Experts of a small language model.
Size: 9 layers, width 320.
Training: a variant of SOAP for the experts, 250M tokens, 3936 steps.
Below are experts of layer 4 (counted from 0) of a mixture-of-experts language model. Rows are named router (the router's row for the expert), gate (a neuron's input weights, with its number), up (a neuron's input weights, with its number) and show model dimensions 288-319. Each number is 50 + 15 x the weight over its row's rms, rounded and kept within 0 to 99.
Before each expert's rows: "mostly gets" lists some tokens that are sent to it at least half of the time. This comes from a sample of Wikipedia text that the model never trained on.

# expert 4
mostly gets: ")", "]", "\"", "”", "}", "–2"
router:53 48 37 52 50 69 15 42 35 69 20 35 63 41 43 50 62 71 73 56 34 25 32 42 80 28 34 43 20 59 47 92
gate0:64 39 37 72 45 28 49 53 67 61 58 53 64 69 64 14 58 64 53 68 20 58 39 44 80 36 60 35 48 50 41 34
up0:29 56 51 54 64 45 69 40 56 49 45 55 68 49 73 58 58 34 51 30 79 21 70 54 43 51 61 58 50 67 75 83
gate1:39 56 44 59 57 49 67 49 42 64 50 69 76 61 45 52 48 61 16 37 64 35 60 68 35 50 63 50 32 08 39 58
up1:63 54 33 89 47 47 54 40 43 56 28 49 26 37 50 73 49 64 54 68 88 46 20 77 35 49 48 38 33 37 70 26
gate2:41 35 50 48 55 44 43 73 59 43 26 23 58 37 67 66 50 48 71 46 62 66 32 34 41 62 22 60 55 54 36 38
up2:49 21 55 36 51 35 72 47 47 51 51 34 33 36 30 78 41 71 34 42 26 39 41 60 87 36 61 39 52 31 21 67
gate3:69 37 37 43 65 17 58 54 32 44 41 41 25 48 38 22 50 61 50 49 53 53 75 56 71 47 81 60 65 60 48 38
up3:64 40 76 39 53 63 41 83 44 61 56 33 60 38 26 46 44 41 54 57 35 29 35 65 51 19 15 49 70 62 47 44
gate4:54 41 53 51 61 78 79 53 71 35 58 56 44 47 39 82 45 40 62 25 48 80 63 53 43 38 55 57 59 58 44 40
up4:72 49 46 58 48 37 45 47 56 44 50 61 35 46 42 25 58 52 34 32 38 56 91 58 27 41 36 25 61 41 65 47
gate5:71 34 35 81 48 51 85 67 40 21 71 43 13 39 73 53 44 55 24 44 43 52 45 38 53 47 73 36 46 57 51 30
up5:51 43 53 61 43 41 56 67 63 49 45 64 57 48 68 71 82 42 59 16 48 40 50 57 16 64 40 66 42 28 66 50
gate6:32 31 29 77 46 42 10 43 60 33 68 56 44 54 64 28 57 46 59 37 54 53 40 64 58 27 48 52 52 48 51 44
up6:29 31 60 35 23 60 28 30 45 40 47 37 62 52 83 40 26 62 40 37 50 31 62 23 61 44 29 29 60 57 50 28
gate7:37 54 48 35 33 15 44 64 71 36 40 58 58 26 68 72 54 63 56 73 62 44 45 38 49 79 56 41 64 57 40 38
up7:61 47 53 45 53 69 46 25 60 51 64 33 00 38 37 41 77 49 38 54 53 79 35 60 37 77 39 41 61 70 58 80
gate8:48 41 63 43 47 49 42 53 74 72 56 32 22 42 65 51 64 59 42 76 35 49 56 29 52 79 39 48 66 53 39 15
up8:48 40 54 55 26 52 40 43 84 64 52 31 42 45 58 39 57 70 63 58 37 61 61 40 50 74 63 56 68 35 58 50
gate9:25 74 62 55 83 51 51 43 71 52 42 40 49 31 16 44 53 48 10 47 59 38 68 54 69 41 68 50 70 38 49 60
up9:28 39 54 74 52 55 61 25 39 53 86 47 40 55 64 47 38 68 45 35 42 33 60 54 45 72 59 01 60 44 36 58
gate10:55 59 71 46 56 58 59 51 65 58 35 37 33 52 38 23 55 51 24 64 41 86 55 60 69 50 53 52 50 43 21 70
up10:47 62 40 43 42 56 46 69 42 78 37 47 48 37 52 43 26 27 30 43 27 81 43 69 62 58 71 42 43 56 27 25
gate11:84 84 56 52 73 58 54 18 23 48 44 64 50 38 55 69 50 34 47 27 66 25 54 28 50 32 71 52 50 58 75 48
up11:55 81 58 50 38 25 65 50 55 61 62 35 38 64 65 59 58 44 45 36 52 43 74 47 31 56 68 49 46 44 35 66
gate12:43 72 41 00 43 57 64 45 43 34 32 34 55 76 59 53 51 46 52 77 49 74 52 55 45 34 16 38 56 62 63 47
up12:67 18 66 39 39 50 53 44 67 51 58 74 52 73 36 42 75 64 24 80 39 75 43 60 61 45 29 37 58 88 44 37
gate13:26 35 53 38 62 54 30 54 53 46 34 77 55 49 78 29 65 66 62 52 35 43 28 54 32 60 36 69 44 50 65 50
up13:75 51 60 73 54 72 29 58 56 71 47 38 36 66 43 27 55 57 45 49 49 52 27 43 49 52 49 44 44 34 38 68
gate14:44 51 45 36 72 51 29 77 42 32 34 69 25 52 62 53 62 26 13 51 21 60 63 42 60 30 49 45 57 51 35 63
up14:15 72 17 46 49 69 35 63 55 46 35 40 51 58 50 62 83 47 54 55 43 50 42 61 51 37 42 31 63 62 51 50
gate15:33 26 36 57 48 55 62 44 72 95 28 55 20 56 38 75 35 57 68 65 71 38 49 40 59 20 41 48 31 50 27 63
up15:65 66 45 52 46 23 57 32 38 53 63 30 72 55 43 30 68 68 45 23 47 51 50 58 16 81 41 62 43 26 46 35
gate16:69 73 47 33 42 48 53 60 42 45 65 59 60 21 43 56 56 35 34 49 45 49 41 89 42 29 52 66 47 44 56 20
up16:37 18 65 36 51 58 83 36 77 76 46 46 22 82 41 61 46 41 57 54 18 67 65 15 41 44 57 48 48 36 48 44
gate17:73 56 50 68 44 47 45 30 63 50 24 66 31 36 69 69 21 72 20 50 34 55 37 55 72 49 55 47 44 65 33 25
up17:53 59 39 29 64 17 59 34 41 79 36 52 62 55 45 53 61 64 72 44 56 38 58 36 53 47 45 54 55 70 35 43
gate18:68 68 54 23 42 42 57 41 85 70 56 35 36 47 48 55 75 31 23 48 45 55 69 52 31 68 40 86 73 56 48 41
up18:25 59 33 49 67 48 49 71 86 76 44 82 60 46 59 54 30 56 48 75 68 32 55 35 52 44 45 67 55 60 26 47
gate19:47 69 33 34 34 43 64 16 49 49 50 70 54 55 46 62 57 50 59 46 43 51 32 37 52 31 49 48 47 45 69 53
up19:36 68 47 43 34 27 38 43 38 56 45 60 81 63 16 63 55 53 61 32 48 57 57 35 47 44 55 42 33 80 77 51
gate20:37 44 50 63 61 47 78 48 32 44 52 59 65 31 49 65 59 51 36 53 36 38 31 58 83 52 35 75 45 33 47 60
up20:58 45 64 41 25 52 32 34 54 31 44 50 29 34 54 49 77 26 50 58 68 42 31 30 47 48 55 60 44 73 51 43
gate21:56 46 21 58 34 60 50 40 81 44 32 66 33 73 67 35 42 23 38 58 44 72 56 34 23 54 53 55 70 57 61 40
up21:81 23 72 66 81 75 39 57 39 34 54 38 27 41 11 29 39 77 38 52 67 47 37 38 52 48 53 35 71 59 54 62
gate22:63 69 67 51 46 50 62 43 57 74 53 71 76 47 58 45 71 30 76 45 29 41 43 30 27 34 54 66 63 56 74 55
up22:29 21 35 70 85 41 41 86 91 40 60 49 56 52 53 63 74 60 31 65 53 72 26 46 58 38 59 48 43 57 42 29
gate23:41 30 61 49 27 57 25 67 41 60 29 35 54 53 71 49 15 58 67 54 62 34 49 43 51 53 47 71 34 41 28 72
up23:52 30 48 41 45 60 21 47 66 38 59 17 63 46 43 39 29 59 61 79 63 36 47 53 40 55 39 73 72 67 23 55
gate24:68 48 60 45 62 42 34 56 54 31 39 59 36 50 66 61 45 67 57 28 28 42 71 63 89 62 60 41 66 58 44 58
up24:63 39 51 62 73 46 55 43 67 40 79 48 54 50 52 63 53 50 50 68 57 42 58 57 67 30 54 44 59 37 64 54
gate25:55 63 39 69 75 65 42 34 65 42 45 50 38 47 26 49 44 34 47 35 41 46 53 36 70 53 47 51 47 52 52 39
up25:36 42 46 35 57 81 43 45 56 49 65 37 39 37 60 44 47 40 32 35 47 44 79 34 64 23 54 49 62 54 51 36
gate26:52 40 52 67 23 45 47 63 75 77 67 53 82 32 80 51 46 49 47 61 30 58 40 53 59 32 44 61 40 25 31 40
up26:33 41 45 45 66 40 39 51 71 45 60 42 37 44 67 50 69 51 20 52 25 60 47 64 32 87 47 39 72 41 60 33
gate27:48 36 77 63 41 59 51 26 51 29 61 32 54 33 71 47 51 25 35 37 53 46 80 24 54 46 75 46 32 49 46 35
up27:65 50 10 77 51 56 64 49 78 53 45 61 43 52 37 55 45 67 29 76 39 47 39 55 69 50 39 51 74 44 49 60
gate28:55 74 64 43 67 38 38 52 49 22 32 59 77 46 34 59 66 48 57 52 21 58 44 66 54 68 59 65 34 61 52 72
up28:40 39 48 41 56 45 52 45 45 74 62 31 28 64 54 00 51 70 58 33 30 22 44 54 47 38 45 33 49 63 67 48
gate29:37 66 12 59 38 63 48 55 45 45 61 42 46 47 18 60 61 65 52 70 63 72 64 49 45 49 22 48 44 44 51 44
up29:73 41 58 20 63 08 77 55 56 45 36 50 54 46 61 59 53 51 42 47 58 80 49 58 50 57 36 54 58 63 46 19
gate30:49 64 74 37 43 26 48 59 85 37 71 45 72 29 34 31 51 38 59 68 40 69 50 32 70 43 93 67 32 53 56 70
up30:37 40 73 28 62 27 62 48 66 46 49 40 82 32 36 24 47 45 62 73 61 52 56 47 46 47 78 46 53 53 43 63
gate31:43 55 27 56 65 50 65 46 52 65 61 50 24 69 64 25 58 63 45 55 51 48 44 28 43 32 63 54 43 45 52 39
up31:34 37 31 50 50 88 59 48 36 73 57 75 25 55 56 42 58 52 35 53 44 61 60 47 77 65 62 72 35 39 51 52
gate32:59 27 46 46 48 37 46 54 41 62 52 48 60 24 38 78 59 37 68 48 54 82 44 66 45 60 46 29 64 70 25 70
up32:63 61 47 67 65 50 58 66 75 49 58 62 52 57 46 33 35 39 76 36 58 48 56 30 21 22 50 41 57 41 32 78
gate33:23 71 56 33 57 42 35 72 37 52 54 85 39 51 60 66 49 43 10 41 59 65 63 63 20 68 60 35 30 61 62 37
up33:43 40 77 45 47 57 57 55 35 44 77 71 59 62 58 56 50 69 26 25 61 85 67 56 25 38 54 54 50 52 47 49
gate34:26 82 34 61 37 67 43 44 63 23 36 49 35 36 32 54 38 53 46 65 58 59 54 52 55 49 42 41 38 49 35 78
up34:34 55 46 56 69 50 48 40 57 45 54 46 55 54 48 78 46 60 59 54 52 46 69 73 42 50 42 28 30 41 75 47
gate35:63 74 46 58 36 27 45 66 40 57 59 38 21 77 45 61 75 22 53 49 45 37 27 49 31 31 22 27 53 66 61 27
up35:48 68 55 79 52 44 75 65 47 46 35 68 43 63 39 67 73 47 48 44 76 20 61 77 50 42 46 51 61 32 69 49
gate36:40 59 61 23 55 47 39 52 61 54 23 21 23 70 53 40 42 60 61 41 54 43 50 49 54 48 86 53 37 15 77 52
up36:26 39 71 63 56 61 28 73 45 86 61 18 70 38 42 54 40 59 64 21 33 58 33 43 60 80 46 50 40 28 40 71
gate37:60 23 32 33 41 40 66 68 50 62 59 20 36 22 44 38 48 48 45 25 38 56 62 50 72 47 56 71 65 39 58 54
up37:39 57 58 40 35 68 59 56 48 67 59 32 33 40 58 47 44 46 63 48 29 45 36 47 51 41 69 58 55 37 63 33
gate38:61 59 42 55 44 45 69 39 45 33 39 28 46 20 49 55 75 48 60 41 55 37 58 42 56 37 66 33 75 26 54 46
up38:56 42 91 76 50 56 42 51 68 48 38 60 51 33 66 57 50 49 33 39 53 59 61 72 54 77 37 54 37 30 43 60
gate39:57 54 59 59 48 37 70 51 41 48 67 64 56 59 42 39 80 38 14 55 19 56 34 88 58 44 49 35 56 34 71 70
up39:54 68 68 68 27 54 33 18 50 63 34 48 43 50 54 75 21 84 65 51 41 57 73 49 50 36 59 39 60 59 41 61
gate40:46 33 73 60 57 35 46 56 71 41 42 34 57 20 79 76 55 62 66 51 44 41 51 18 68 36 30 19 62 46 67 55
up40:26 44 55 71 32 53 22 40 42 63 47 69 51 63 61 61 59 79 26 55 29 37 48 34 77 39 44 50 57 56 55 34
gate41:57 43 65 36 24 50 33 36 22 41 51 10 64 61 52 42 51 65 75 54 36 40 32 59 22 61 49 18 60 40 48 56
up41:34 31 49 41 44 27 47 38 57 48 34 47 38 42 44 50 29 58 33 30 38 40 54 60 26 14 51 58 63 29 37 44
gate42:64 59 55 43 56 43 85 65 51 62 76 61 35 50 62 57 54 69 54 41 47 52 41 03 57 59 30 59 65 60 60 59
up42:42 55 30 76 66 59 40 23 70 53 31 50 72 47 38 60 75 30 49 53 61 37 62 52 56 30 50 34 29 65 62 69
gate43:45 37 49 45 44 49 52 59 49 47 31 33 67 63 75 36 42 28 41 58 42 59 31 45 70 29 75 33 28 52 89 51
up43:68 44 40 53 55 41 48 29 76 58 53 52 41 81 59 72 49 48 85 53 51 35 53 29 55 46 26 84 41 22 35 42
gate44:85 47 55 49 12 63 43 49 42 49 42 32 49 78 62 16 70 48 50 31 28 71 56 57 39 48 52 66 59 71 80 38
up44:02 35 46 34 51 49 22 57 56 54 67 48 32 51 36 54 36 22 51 71 58 35 42 52 36 38 76 50 24 35 21 53
gate45:39 36 70 71 38 28 73 46 34 70 43 29 65 34 52 53 43 46 40 20 47 57 34 39 27 49 42 40 69 30 83 42
up45:57 44 41 57 55 53 59 48 39 26 36 76 50 55 23 36 44 42 38 49 63 43 26 51 70 44 58 42 59 65 77 58
gate46:54 55 23 84 32 59 55 56 64 48 38 55 43 37 50 73 34 27 41 53 29 41 45 45 85 49 63 68 21 48 48 77
up46:69 44 27 60 81 55 58 30 41 56 49 45 31 40 47 30 51 34 46 46 34 65 70 48 81 41 73 51 25 21 56 49
gate47:51 53 46 49 63 36 37 68 46 20 53 56 48 32 27 45 50 59 29 39 80 56 49 36 49 46 35 30 54 59 49 93
up47:50 39 59 73 10 59 63 43 29 47 21 87 74 32 37 53 43 53 45 73 56 59 41 33 53 70 53 59 59 66 55 34
gate48:20 39 64 50 42 61 41 80 46 55 44 73 45 48 34 61 41 66 50 44 63 44 45 77 62 45 60 61 71 41 51 71
up48:55 57 48 44 57 44 39 34 49 39 40 37 42 50 61 52 53 54 35 51 45 70 57 53 56 49 40 43 30 32 41 58
gate49:55 46 47 30 73 55 33 47 46 11 49 66 34 38 54 45 71 66 41 51 29 59 36 57 27 40 53 17 55 25 49 53
up49:50 57 41 49 45 20 49 49 36 43 44 19 59 37 59 43 38 47 68 72 52 56 45 37 64 62 40 59 32 51 60 68
gate50:56 66 48 67 72 57 53 46 73 68 42 37 38 56 31 59 46 66 63 41 44 38 24 10 68 59 43 18 16 72 61 39
up50:39 42 59 38 32 50 47 44 29 53 26 41 37 37 67 40 28 26 62 42 35 43 66 53 41 16 55 62 62 47 57 68
gate51:54 48 78 43 28 57 37 26 52 87 50 41 26 65 46 51 54 45 61 39 54 54 40 66 64 42 11 64 57 60 21 87
up51:28 44 39 54 45 71 69 46 49 09 48 54 46 45 56 65 72 59 54 40 32 63 27 57 31 83 48 57 27 48 57 30
gate52:61 45 74 52 89 34 78 72 66 27 91 57 50 63 56 57 45 48 31 39 41 43 62 68 43 30 72 49 71 30 40 31
up52:60 42 71 56 84 38 67 55 64 23 86 62 51 55 68 55 40 36 21 31 41 43 67 82 47 49 88 55 76 23 42 22
gate53:34 50 74 43 39 60 60 55 47 49 50 31 57 35 63 38 40 34 42 56 62 79 57 56 34 43 58 17 55 55 64 43
up53:50 48 15 61 40 37 44 45 56 47 67 50 53 27 47 34 53 51 24 47 21 54 49 37 59 62 41 42 48 49 27 34
gate54:44 37 38 36 45 40 59 43 38 29 49 31 56 47 42 47 61 67 63 72 68 42 65 60 39 71 34 28 70 42 36 40
up54:78 44 52 42 50 51 38 33 50 54 80 50 38 52 53 43 46 47 66 50 50 30 41 33 53 55 62 58 40 58 38 73
gate55:34 59 62 77 46 46 37 66 26 30 36 43 46 14 49 64 69 56 68 76 47 56 52 48 43 66 48 66 56 65 73 30
up55:48 71 50 70 27 37 35 61 23 39 32 57 57 37 52 63 65 32 69 74 36 61 45 64 30 44 32 46 37 46 56 34
gate56:51 58 62 47 49 24 38 57 60 66 45 56 57 38 41 43 39 78 52 27 70 50 66 58 53 45 41 57 55 23 36 27
up56:42 42 54 52 52 55 36 50 60 38 57 51 53 43 68 41 30 90 43 16 74 55 43 56 41 59 57 69 41 38 35 43
gate57:35 49 46 19 39 51 63 45 85 66 68 40 42 47 50 62 36 60 52 65 17 70 40 38 65 48 48 72 49 19 56 25
up57:61 61 41 34 48 67 76 64 39 57 47 46 33 30 40 42 44 58 59 36 60 50 29 43 34 56 48 49 52 64 44 50
gate58:47 50 45 55 59 29 32 40 47 42 54 38 44 63 30 48 44 65 56 45 62 63 50 26 34 51 37 51 69 48 46 26
up58:50 33 63 60 63 34 77 90 43 42 28 38 57 73 49 51 53 41 26 30 48 75 61 71 59 31 53 73 70 54 25 40
gate59:33 44 65 55 41 56 39 49 34 54 65 37 52 54 71 47 40 51 23 60 37 57 47 51 42 37 52 49 56 58 39 31
up59:51 53 35 25 49 51 42 34 63 62 53 37 65 05 37 61 40 48 60 58 66 57 63 39 77 33 44 89 32 45 61 53
gate60:59 56 45 34 13 61 43 58 53 46 46 35 56 60 43 44 57 75 43 37 36 51 57 59 52 57 49 71 42 52 21 52
up60:21 45 55 51 60 81 62 56 34 71 26 69 77 70 40 54 39 40 44 49 54 46 35 63 51 47 63 67 55 62 52 50
gate61:37 65 58 63 30 26 49 99 72 52 41 44 46 46 51 37 59 52 26 39 51 71 46 54 54 75 70 48 40 50 41 63
up61:33 58 63 40 32 50 57 97 60 50 32 70 44 42 57 43 71 64 26 56 43 46 47 54 32 46 73 52 62 57 20 58
gate62:65 66 39 40 71 56 48 55 39 30 61 52 50 30 41 54 29 52 57 43 74 58 40 39 50 58 62 50 59 41 64 41
up62:46 39 27 54 39 37 39 51 39 50 25 43 67 52 51 48 70 73 61 28 56 60 76 60 23 99 52 57 49 17 33 57
gate63:41 78 50 51 34 58 59 36 72 37 75 70 49 25 50 58 55 49 57 54 62 13 38 57 48 37 53 39 38 49 37 76
up63:58 68 62 60 54 66 32 53 28 51 68 39 54 53 48 37 71 54 50 85 64 58 30 44 43 43 30 41 60 36 40 49
gate64:64 26 61 59 63 33 64 45 46 69 75 65 44 41 43 43 47 28 44 59 89 63 49 65 44 40 73 58 80 47 63 51
up64:56 50 49 56 38 67 41 20 32 43 57 44 54 60 45 52 47 51 33 46 46 45 64 44 49 59 37 38 37 65 14 51
gate65:50 33 57 20 62 64 26 52 38 48 51 57 48 50 12 61 59 57 47 50 58 67 82 52 65 28 70 47 22 22 25 59
up65:29 46 62 46 39 26 58 50 38 25 55 55 75 57 40 55 61 42 57 64 41 41 29 31 64 42 61 64 49 45 64 50
gate66:19 46 50 53 71 43 39 47 54 70 63 53 64 71 34 41 21 41 32 64 57 48 26 28 73 37 39 43 53 55 37 51
up66:51 54 56 86 24 43 51 43 64 38 47 48 71 60 66 31 13 39 47 82 43 37 57 16 63 69 40 53 53 42 39 63
gate67:26 46 69 42 54 72 50 20 53 74 81 88 32 48 64 47 54 73 54 29 21 60 52 40 58 32 50 74 12 36 26 65
up67:41 70 80 61 73 64 41 48 47 52 58 64 34 48 73 23 79 48 47 20 46 50 56 44 47 55 70 46 59 45 49 80
gate68:71 28 35 45 56 61 58 60 80 51 50 61 35 35 67 51 61 37 48 27 31 65 53 46 68 45 49 38 44 54 28 29
up68:30 50 73 50 47 27 46 65 54 34 53 63 65 19 52 64 44 58 52 47 66 36 87 67 43 49 47 58 37 85 42 55
gate69:41 69 52 50 53 30 30 30 41 41 52 27 45 67 49 66 61 75 46 67 70 42 53 61 40 60 23 45 35 61 53 56
up69:56 59 53 71 57 41 44 45 48 69 52 67 56 73 71 66 51 39 61 31 57 36 40 82 25 72 38 56 50 59 58 46
gate70:51 32 38 43 38 54 47 18 51 59 58 34 42 56 30 39 60 30 43 34 68 46 46 36 73 54 08 93 45 58 50 35
up70:51 42 36 56 37 77 15 41 48 58 21 32 35 34 44 58 48 34 51 53 58 61 32 40 83 59 67 57 46 57 49 37
gate71:56 57 45 62 52 32 48 36 47 56 59 39 44 40 53 56 69 93 52 42 61 59 40 55 56 71 19 45 20 10 58 32
up71:41 60 30 68 71 66 49 43 59 42 31 67 52 50 63 42 37 70 42 78 42 36 42 48 65 65 29 45 15 34 76 40
gate72:35 39 74 85 35 65 47 42 41 25 75 47 53 44 60 58 52 53 32 50 66 52 44 37 69 26 69 20 21 36 57 60
up72:41 28 58 57 33 50 60 53 55 51 50 82 51 35 65 69 53 31 54 23 59 69 55 63 64 48 74 67 72 51 36 55
gate73:47 35 43 59 61 05 72 61 65 58 73 66 51 40 40 87 25 34 62 54 69 18 54 33 44 55 69 73 40 69 50 72
up73:52 43 27 56 63 54 68 44 43 47 46 65 33 67 11 40 07 45 71 46 29 13 43 81 37 60 75 56 51 70 46 33
gate74:43 54 36 46 51 49 49 34 61 43 71 44 38 54 53 66 17 62 55 68 65 48 63 34 61 66 65 57 39 60 45 71
up74:58 35 45 51 33 11 22 55 42 52 71 33 59 69 57 42 45 53 50 30 26 58 70 51 52 24 45 63 75 38 50 52
gate75:32 42 85 59 31 39 69 43 23 56 76 52 51 50 41 23 63 80 41 55 24 62 31 49 27 52 53 61 60 30 78 57
up75:84 38 29 37 51 31 42 27 49 29 44 53 58 69 55 59 50 31 48 61 43 39 52 47 58 27 60 26 25 60 38 47
gate76:47 29 50 40 31 46 51 40 55 50 26 33 42 42 59 41 37 57 70 52 37 62 73 58 44 18 53 47 63 41 45 52
up76:49 61 51 56 67 33 76 63 61 47 68 71 53 69 52 35 35 28 38 48 52 49 34 45 40 39 53 33 36 49 74 41
gate77:43 31 30 21 29 70 31 51 39 51 42 51 33 43 47 37 51 50 41 63 50 58 66 43 27 44 45 36 67 44 32 63
up77:60 58 67 38 67 43 75 46 56 32 53 42 24 33 41 30 42 33 37 56 74 50 65 54 38 38 48 52 83 35 49 35
gate78:68 91 57 28 37 67 47 44 46 54 34 63 52 61 45 65 37 43 57 42 49 53 49 77 33 21 68 33 62 55 50 57
up78:38 51 38 70 39 47 39 77 18 49 32 45 53 57 40 46 40 60 46 45 57 78 46 57 46 79 33 51 61 49 30 35
gate79:78 39 22 46 51 29 31 64 53 42 54 30 71 64 67 54 40 53 27 53 33 54 29 77 64 44 44 39 13 33 43 54
up79:29 68 49 65 55 51 68 34 48 59 66 83 29 49 47 52 80 50 64 34 48 11 69 41 52 66 53 37 73 48 31 46
gate80:24 06 52 45 36 62 68 35 47 48 27 66 65 37 87 52 41 41 51 41 22 25 75 54 34 42 58 43 28 35 58 51
up80:35 43 59 46 52 68 40 60 44 38 41 79 57 36 44 58 60 25 56 70 47 34 69 67 45 34 49 69 49 37 46 48
gate81:42 43 44 35 60 43 62 25 21 44 41 34 60 35 34 41 32 34 51 26 67 44 76 40 56 68 58 39 56 66 25 45
up81:55 75 51 61 71 44 75 42 46 84 79 53 60 30 54 53 48 71 48 68 47 48 64 66 54 50 46 37 61 43 29 44
gate82:53 58 70 49 78 25 27 45 50 74 74 63 49 64 71 54 47 49 63 38 71 40 63 72 49 43 73 47 40 20 49 31
up82:53 46 39 47 61 54 56 66 59 46 68 47 56 25 20 43 48 53 45 56 65 67 28 53 58 44 51 43 69 33 67 44
gate83:31 46 62 75 65 49 46 66 38 58 64 50 34 46 59 20 24 09 52 50 41 46 63 58 43 39 56 21 62 65 76 44
up83:55 56 74 53 35 38 55 50 24 50 59 54 82 33 78 79 36 53 27 72 58 52 68 43 47 48 46 50 46 14 44 55
gate84:80 38 45 35 42 36 62 66 31 54 46 54 63 38 71 65 30 80 50 61 58 49 47 47 34 56 43 47 55 84 66 26
up84:44 43 37 66 65 42 33 37 87 70 67 69 53 49 32 23 36 24 45 56 46 55 36 61 41 33 65 31 46 48 34 30
gate85:37 77 42 51 51 36 30 62 77 25 52 59 47 59 38 38 52 57 48 63 53 67 48 74 52 28 51 74 66 45 51 62
up85:66 33 35 43 49 45 56 36 74 62 54 57 70 02 36 72 53 58 28 41 37 46 84 58 67 57 45 50 48 37 50 40
gate86:66 49 20 84 47 44 57 62 71 78 71 52 41 51 56 49 44 61 62 70 43 68 53 64 30 28 52 39 31 66 58 21
up86:35 51 52 39 71 42 38 62 53 23 48 57 38 40 31 84 33 85 50 64 42 37 60 49 62 44 62 27 64 49 53 73
gate87:83 39 54 46 50 33 38 36 59 27 56 51 43 53 53 36 34 58 51 70 47 30 31 41 40 40 56 56 51 42 51 53
up87:31 55 76 62 57 46 71 65 49 72 62 51 66 40 52 58 82 30 49 33 38 47 39 34 52 57 61 68 58 54 45 51
gate88:43 49 76 55 31 33 59 77 40 34 37 50 45 42 54 49 44 31 54 81 66 46 41 51 78 39 56 29 30 59 72 70
up88:39 30 46 50 48 31 64 36 58 42 48 73 55 59 60 38 54 34 80 59 38 52 58 58 54 50 30 47 56 91 53 40
gate89:31 25 29 16 45 58 44 51 34 44 51 50 74 63 78 61 61 67 68 22 34 64 28 46 51 34 45 51 42 42 44 58
up89:53 20 40 59 26 31 37 80 52 49 89 39 42 64 42 51 64 65 63 45 45 99 52 74 58 53 65 60 62 58 17 45
gate90:45 24 65 60 53 39 21 57 59 57 48 49 72 52 50 42 34 32 29 59 67 26 58 62 73 56 61 73 40 40 63 57
up90:61 78 56 38 62 66 50 47 56 64 77 57 51 64 36 65 59 63 65 64 26 64 37 42 43 37 51 25 74 70 53 43
gate91:56 51 45 51 33 57 13 52 47 56 65 30 44 82 34 42 80 61 74 62 18 40 20 41 51 53 41 43 33 40 29 76
up91:40 79 65 47 80 43 59 71 61 47 52 57 42 18 99 67 34 66 45 58 56 19 58 43 50 38 54 36 63 57 70 34
gate92:66 56 39 58 57 85 41 37 59 44 55 43 35 47 62 91 56 57 29 54 66 49 42 38 53 48 71 60 07 45 59 65
up92:50 46 72 67 53 36 44 63 22 23 66 59 59 54 46 33 39 44 55 57 64 50 39 46 55 48 18 45 70 41 54 42
gate93:36 36 43 52 39 42 67 40 29 64 62 46 36 74 41 32 51 55 65 63 68 61 18 64 48 49 47 31 48 37 51 40
up93:49 60 76 62 39 28 41 53 47 59 30 57 42 56 56 54 56 41 68 39 67 28 92 18 33 37 67 16 53 68 48 59
gate94:37 53 58 40 37 50 43 34 49 56 48 73 34 42 53 37 32 36 13 65 22 69 48 42 38 47 57 69 42 41 38 42
up94:59 47 50 64 45 52 52 70 49 42 52 59 64 19 42 22 38 33 70 71 36 43 41 20 23 20 48 42 44 52 66 45
gate95:61 78 40 35 54 52 62 51 45 60 37 60 20 75 31 66 22 59 56 33 32 44 24 36 70 44 51 65 39 70 76 36
up95:51 42 66 65 48 33 55 40 66 35 39 53 28 45 55 56 15 56 48 36 46 33 76 43 33 32 20 55 41 55 54 49